From a checkpoint of a small mixture-of-experts model trained on Wikipedia: vocabulary 23669.
Below are experts of layer 4 (counted from 0) of a mixture-of-experts language model. Rows are named router (the router's row for the expert), gate (a neuron's input weights, with its number), up (a neuron's input weights, with its number) and show model dimensions 128-191. Each number is 50 + 10 x the weight over its row's rms, rounded and kept within 0 to 99.
Before each expert's rows: "comes after" lists some tokens at least twice as common just before its tokens as in all text. This comes from a sample of Wikipedia text that the model never trained on. Tokens count by the router's weight.

# expert 8
comes after: ".", "–", " has", "9", " have", "8"
router:45 42 47 46 47 55 51 42 53 40 42 38 52 52 36 33 58 37 35 61 32 42 49 58 48 65 46 64 58 31 34 40 48 47 64 57 47 50 53 58 40 52 47 68 50 46 34 61 47 46 46 52 35 64 57 45 55 33 47 53 46 43 51 52
gate0:39 52 65 59 55 44 43 51 65 67 71 64 62 41 70 41 37 45 58 34 35 39 32 41 51 53 60 76 56 66 51 42 58 36 27 46 50 46 60 54 59 75 51 50 58 50 45 50 55 69 50 35 43 44 56 60 61 45 40 49 47 57 45 37
up0:58 52 71 67 44 43 34 46 60 50 38 42 52 54 34 52 52 48 56 52 52 55 53 57 33 57 74 61 44 49 46 51 57 31 52 50 57 55 64 50 44 55 44 54 56 72 73 45 50 50 44 34 53 38 41 59 65 52 51 56 47 50 48 52
gate1:47 27 52 43 18 51 47 49 47 47 33 52 58 50 62 54 53 50 37 47 46 38 70 45 53 36 46 55 40 38 70 59 45 45 54 36 40 35 44 38 48 50 45 56 40 37 57 34 33 46 42 50 56 39 61 50 68 54 51 51 49 52 62 45
up1:56 41 47 54 28 51 39 61 46 38 37 51 71 58 54 39 31 46 46 53 54 52 71 59 48 49 51 44 49 60 62 51 53 52 45 49 54 44 52 53 41 56 30 64 58 35 64 58 51 48 51 43 51 56 59 55 56 53 47 46 26 50 59 53
gate2:41 49 59 47 53 44 48 46 66 56 43 50 57 52 56 74 58 40 58 36 52 43 61 43 42 49 40 35 43 60 60 46 40 51 65 37 50 69 41 38 37 65 51 54 46 42 36 48 74 64 42 65 54 59 55 44 51 55 53 45 40 57 60 71
up2:39 60 63 62 63 60 55 50 62 34 54 58 50 55 61 53 45 55 73 58 40 45 55 61 35 61 61 49 49 49 58 51 49 31 43 49 42 44 49 67 67 55 47 55 53 42 60 46 63 44 50 51 54 55 54 64 61 55 59 78 47 48 55 29
gate3:52 43 51 79 69 47 50 36 58 62 48 50 51 52 43 68 37 53 61 42 49 47 62 55 35 48 39 46 58 69 39 47 57 69 57 43 43 45 51 64 47 66 41 52 45 52 48 42 51 55 62 61 66 57 54 43 60 55 35 72 59 39 40 47
up3:68 45 39 58 61 52 38 68 52 48 39 47 35 43 41 48 54 65 59 50 42 59 40 49 50 51 47 49 69 44 46 56 58 48 63 46 56 59 56 34 43 56 62 50 62 37 51 42 66 31 49 36 65 43 53 32 52 41 39 64 34 56 61 38
gate4:41 39 44 54 39 60 51 50 41 47 55 55 52 62 49 38 43 35 65 41 32 58 55 39 45 57 62 37 53 58 51 43 35 44 58 44 45 34 53 51 59 42 70 61 64 61 58 46 47 58 57 32 56 54 36 31 29 50 68 66 58 50 45 63
up4:50 50 28 51 54 66 50 64 41 34 36 45 42 46 65 32 43 46 55 59 40 52 46 49 56 40 40 38 56 65 52 57 50 52 41 58 52 41 50 43 66 65 78 48 60 59 48 31 45 47 49 43 49 57 49 31 45 52 42 63 37 49 67 50
gate5:53 55 47 43 44 51 36 55 53 48 32 50 44 54 45 48 38 45 45 62 36 34 54 57 58 48 49 33 34 50 39 56 57 71 41 42 57 66 51 33 54 55 56 44 41 47 51 57 33 45 57 46 57 53 71 32 57 48 62 33 55 57 52 61
up5:49 46 35 40 60 60 51 43 42 45 40 44 47 49 59 60 35 34 48 62 36 52 43 61 63 46 49 42 29 48 40 53 66 75 42 34 57 43 39 53 42 61 48 42 49 53 49 68 28 46 56 40 47 52 64 44 50 57 55 39 51 62 45 59
gate6:52 60 65 40 51 54 57 46 56 51 65 53 56 52 48 49 42 31 51 41 44 41 52 50 49 49 62 63 54 57 47 46 56 46 30 55 59 37 52 70 71 58 47 56 38 58 44 32 44 43 36 44 48 44 49 51 50 54 52 50 48 67 44 46
up6:61 59 62 44 43 65 27 54 38 54 61 38 71 40 45 51 41 45 24 54 49 44 54 71 54 65 49 55 49 60 50 53 43 53 55 60 55 29 54 61 62 28 53 58 51 36 51 41 47 53 39 47 54 44 69 51 41 48 32 63 66 43 55 36
gate7:32 63 38 64 25 58 51 47 41 50 39 55 55 53 43 56 62 45 56 35 39 41 52 43 62 57 53 38 64 44 57 53 53 55 61 53 38 50 50 52 44 45 55 56 51 57 65 36 56 56 50 47 60 52 47 58 33 42 46 50 51 40 43 46
up7:63 53 44 35 73 45 53 54 53 46 55 50 34 51 40 53 57 29 45 48 64 66 45 56 46 52 55 55 44 33 47 71 44 47 65 41 70 45 50 59 26 51 52 30 29 31 40 46 57 68 50 64 59 48 36 53 36 62 58 44 28 40 48 46

# expert 5
comes after: " ", "|", "\n", " |\n", ")\n", " who"
router:67 57 51 65 43 50 51 60 49 57 52 39 51 41 58 52 55 61 35 58 48 57 44 60 49 80 27 44 36 71 51 61 45 39 50 41 74 53 50 50 46 47 63 67 43 56 52 61 47 46 61 38 58 37 49 31 29 54 51 39 61 25 51 44
gate0:51 46 50 55 41 61 57 58 50 62 57 53 43 43 59 36 45 44 48 59 71 44 45 48 56 63 63 67 40 42 58 40 60 37 53 45 60 38 59 60 52 51 45 40 58 62 73 37 43 61 52 63 66 48 46 43 44 61 45 45 40 44 33 41
up0:56 24 69 64 71 65 45 50 42 57 45 42 63 51 57 23 46 47 48 64 57 53 49 36 62 59 29 68 49 55 58 50 41 71 63 60 69 37 41 47 54 47 40 47 51 63 62 46 74 53 48 51 56 61 51 38 41 50 43 50 53 44 40 52
gate1:37 48 52 53 55 33 40 51 33 52 54 59 55 49 41 48 56 51 53 62 57 53 48 45 62 54 51 45 61 56 57 59 51 49 46 59 63 58 43 41 57 50 53 53 59 48 48 56 52 44 49 36 52 42 63 57 61 43 17 46 65 47 45 45
up1:55 56 45 52 57 52 48 58 40 44 47 53 45 46 38 52 57 44 58 43 54 48 38 49 55 50 45 57 43 47 48 74 69 47 53 52 61 65 52 49 42 48 46 51 66 43 37 36 47 41 45 35 63 37 60 56 72 34 31 41 55 51 50 40
gate2:57 46 56 69 43 63 49 56 53 52 53 30 51 13 44 60 52 24 53 51 57 61 35 44 52 59 48 41 55 45 44 44 55 59 63 49 49 49 51 24 47 57 40 35 44 56 53 37 49 46 56 57 54 55 44 38 75 41 32 46 53 56 59 56
up2:40 54 37 55 47 38 52 35 63 57 50 75 39 73 46 29 52 74 50 55 41 32 69 58 48 42 43 43 40 58 48 55 55 38 33 55 37 54 53 56 51 61 52 66 52 31 55 61 51 38 59 55 37 44 60 43 36 54 57 69 43 38 37 36
gate3:41 50 51 59 58 55 46 44 59 56 51 34 51 40 37 35 57 45 40 57 46 63 57 52 72 75 39 57 49 42 29 43 51 43 67 62 44 37 30 53 39 56 50 55 38 61 48 43 41 36 52 47 43 56 57 64 47 43 36 37 56 59 47 51
up3:62 53 60 60 42 56 49 39 64 51 57 46 47 39 56 46 34 52 30 53 39 69 56 62 68 60 59 64 53 50 33 37 35 51 37 36 60 33 48 53 62 59 55 52 49 42 45 66 49 53 46 51 43 60 44 56 44 35 63 39 46 50 41 49
gate4:40 50 57 26 59 32 62 57 61 37 65 53 57 50 40 33 48 50 42 57 50 49 49 39 41 61 41 51 65 58 39 34 63 54 28 47 27 59 67 42 50 56 54 64 61 59 68 45 48 31 56 58 40 36 46 46 59 68 45 51 64 51 50 46
up4:60 38 43 41 32 42 54 30 47 60 57 45 52 37 59 49 38 49 42 41 50 66 48 58 66 33 49 43 36 55 50 49 30 44 58 62 62 59 46 55 46 40 41 49 37 25 56 61 60 63 51 63 69 59 65 60 41 23 66 39 31 43 39 52
gate5:57 57 44 45 56 35 42 61 53 51 37 70 41 71 51 57 67 61 47 48 40 53 56 55 41 52 61 49 41 43 37 35 51 51 46 62 44 54 54 40 58 31 57 69 49 25 49 70 37 46 39 55 55 56 45 55 56 53 51 52 46 62 61 52
up5:62 38 44 35 51 69 56 70 59 51 42 50 45 43 48 63 59 52 47 59 54 34 57 41 42 35 59 48 39 37 42 46 36 40 49 40 61 52 35 47 45 62 53 58 54 39 61 52 47 26 57 56 45 49 46 34 64 52 45 59 48 50 47 27
gate6:47 57 48 41 42 50 35 58 38 58 58 60 48 58 48 54 45 59 58 58 33 61 56 51 53 55 38 35 55 60 63 44 50 44 60 53 47 37 39 40 50 54 69 35 45 52 41 65 53 42 52 40 43 47 50 45 45 53 71 49 56 31 43 51
up6:44 47 50 53 59 68 55 53 53 49 63 49 37 56 51 49 35 47 52 44 45 64 40 48 45 45 42 28 48 52 64 27 34 41 49 47 55 57 50 48 56 48 38 38 51 54 42 59 43 45 49 67 56 48 34 30 26 58 45 63 50 49 38 66
gate7:45 44 46 63 58 59 56 32 60 66 53 49 43 49 46 51 60 31 37 43 66 41 73 45 47 57 41 50 57 52 49 52 51 62 72 45 47 47 44 53 47 46 55 50 53 56 49 35 42 49 40 40 69 54 56 47 55 50 36 68 52 60 56 54
up7:47 35 74 53 50 67 32 28 56 53 36 64 53 51 57 29 55 51 51 54 48 39 68 55 56 53 42 45 65 40 63 56 55 57 46 54 58 55 38 40 48 36 60 59 60 43 55 33 46 67 35 44 61 52 47 43 41 43 57 66 43 49 54 33

# expert 13
comes after: " the", " a", " and", " (", " an", " The"
router:59 51 42 44 50 36 45 34 37 63 38 71 65 46 58 41 31 46 67 27 48 53 61 61 57 52 57 47 36 42 69 50 51 60 45 45 56 45 33 62 53 61 49 46 50 57 43 47 44 51 53 75 57 31 64 74 42 41 41 43 54 46 50 46
gate0:33 46 44 35 49 42 60 56 46 48 40 49 37 55 34 45 57 55 47 41 41 39 49 50 32 49 52 53 57 56 52 51 52 52 45 59 48 61 49 24 50 56 56 62 47 38 35 47 45 47 68 34 38 41 69 70 52 72 36 40 51 56 59 41
up0:56 54 57 40 53 54 69 63 64 56 70 52 38 57 67 60 52 63 46 52 34 51 58 40 42 68 38 28 48 59 56 39 48 42 57 55 49 52 40 56 44 61 21 38 53 40 50 41 40 64 36 55 59 50 49 43 45 55 47 60 64 38 56 49
gate1:65 58 48 50 56 63 49 56 46 43 62 42 53 57 54 28 61 54 29 55 62 50 49 52 49 64 53 48 64 42 32 39 36 46 49 45 69 53 45 54 42 65 44 41 34 48 45 42 47 61 59 64 55 43 47 68 53 36 55 52 34 63 51 61
up1:40 62 42 62 69 65 64 29 52 48 29 46 47 44 49 53 48 48 68 60 43 40 46 61 56 56 49 52 45 37 69 34 43 53 61 48 36 52 39 32 58 54 62 53 52 61 52 52 62 44 67 49 46 48 29 49 57 39 44 55 62 48 52 40
gate2:38 32 44 62 50 59 54 47 52 30 57 60 58 46 48 55 55 44 56 55 49 37 76 62 52 35 53 44 66 55 39 45 60 24 43 50 45 29 33 50 71 31 30 60 55 46 50 61 50 50 54 40 58 55 39 66 45 55 66 55 35 51 42 48
up2:65 51 48 53 52 51 56 47 46 42 58 52 45 47 59 68 44 52 59 63 51 46 45 56 42 35 49 22 38 53 64 48 48 51 54 47 57 46 31 51 44 68 61 59 49 43 51 49 51 48 39 58 45 55 41 45 63 53 40 55 58 51 52 45
gate3:61 49 43 58 49 63 58 45 61 51 39 50 49 64 47 56 50 51 36 56 48 70 57 46 52 51 59 49 45 49 65 51 58 50 40 44 66 49 54 55 33 50 57 50 58 52 48 55 59 50 69 32 44 29 41 58 30 54 65 31 48 58 38 37
up3:24 46 52 55 50 29 43 53 39 37 49 43 50 34 58 26 50 39 44 46 62 49 50 46 52 48 46 60 33 47 65 86 67 47 53 40 61 51 49 48 44 48 50 60 38 58 49 43 54 37 48 49 48 55 31 65 59 50 43 43 43 64 55 40
gate4:39 44 42 44 58 38 39 52 43 56 66 54 72 35 37 51 59 64 47 44 42 56 60 42 66 49 38 31 69 58 59 47 31 65 54 49 46 68 34 42 26 63 57 41 44 68 37 61 54 46 56 74 31 70 49 52 60 42 41 36 57 60 39 41
up4:67 56 58 52 64 58 65 54 47 43 43 41 41 65 66 59 37 46 52 58 59 26 46 68 47 57 51 58 48 34 51 52 46 65 56 62 54 59 65 51 49 62 31 53 43 45 60 40 38 47 44 47 62 48 57 56 48 68 51 59 43 28 55 61
gate5:60 54 55 62 58 39 54 58 41 62 28 37 46 30 54 41 56 44 34 50 38 36 40 56 47 34 48 55 42 56 51 55 41 62 58 49 54 53 56 37 51 51 51 51 50 50 60 60 43 54 48 34 47 51 62 42 60 54 51 45 41 52 62 33
up5:65 65 56 47 68 44 41 62 43 63 38 38 48 59 51 39 54 55 45 38 44 61 42 55 66 50 43 49 40 48 53 51 50 51 42 61 53 62 58 42 46 58 44 46 65 57 43 55 58 45 52 48 46 74 47 46 47 63 66 42 65 33 56 66
gate6:61 49 42 39 48 67 44 66 48 61 50 36 46 42 53 54 54 67 62 52 42 48 62 37 60 53 45 40 46 62 46 62 41 46 42 59 42 64 49 42 56 56 36 40 40 63 54 60 44 25 42 42 43 32 36 69 33 48 46 55 59 46 59 54
up6:57 49 60 43 49 47 50 43 51 54 54 61 36 51 52 60 53 31 46 55 61 70 60 33 36 66 55 55 58 52 63 50 42 50 55 49 43 56 41 55 53 36 63 67 63 39 43 70 48 32 58 48 54 49 19 56 36 51 56 46 59 43 53 47
gate7:48 56 64 45 52 45 60 55 66 52 56 60 62 61 47 49 47 58 34 42 47 48 39 47 39 40 44 65 47 51 38 68 41 56 51 55 49 48 50 59 59 39 44 71 52 41 55 76 52 51 43 39 46 55 59 60 60 61 54 63 75 53 48 52
up7:54 58 48 58 46 44 61 58 59 58 50 48 78 38 34 45 42 41 56 50 43 52 51 52 62 33 43 47 64 54 53 33 50 37 50 49 53 57 46 30 35 39 60 55 56 46 36 65 70 44 53 28 33 48 44 52 57 49 67 51 49 52 46 59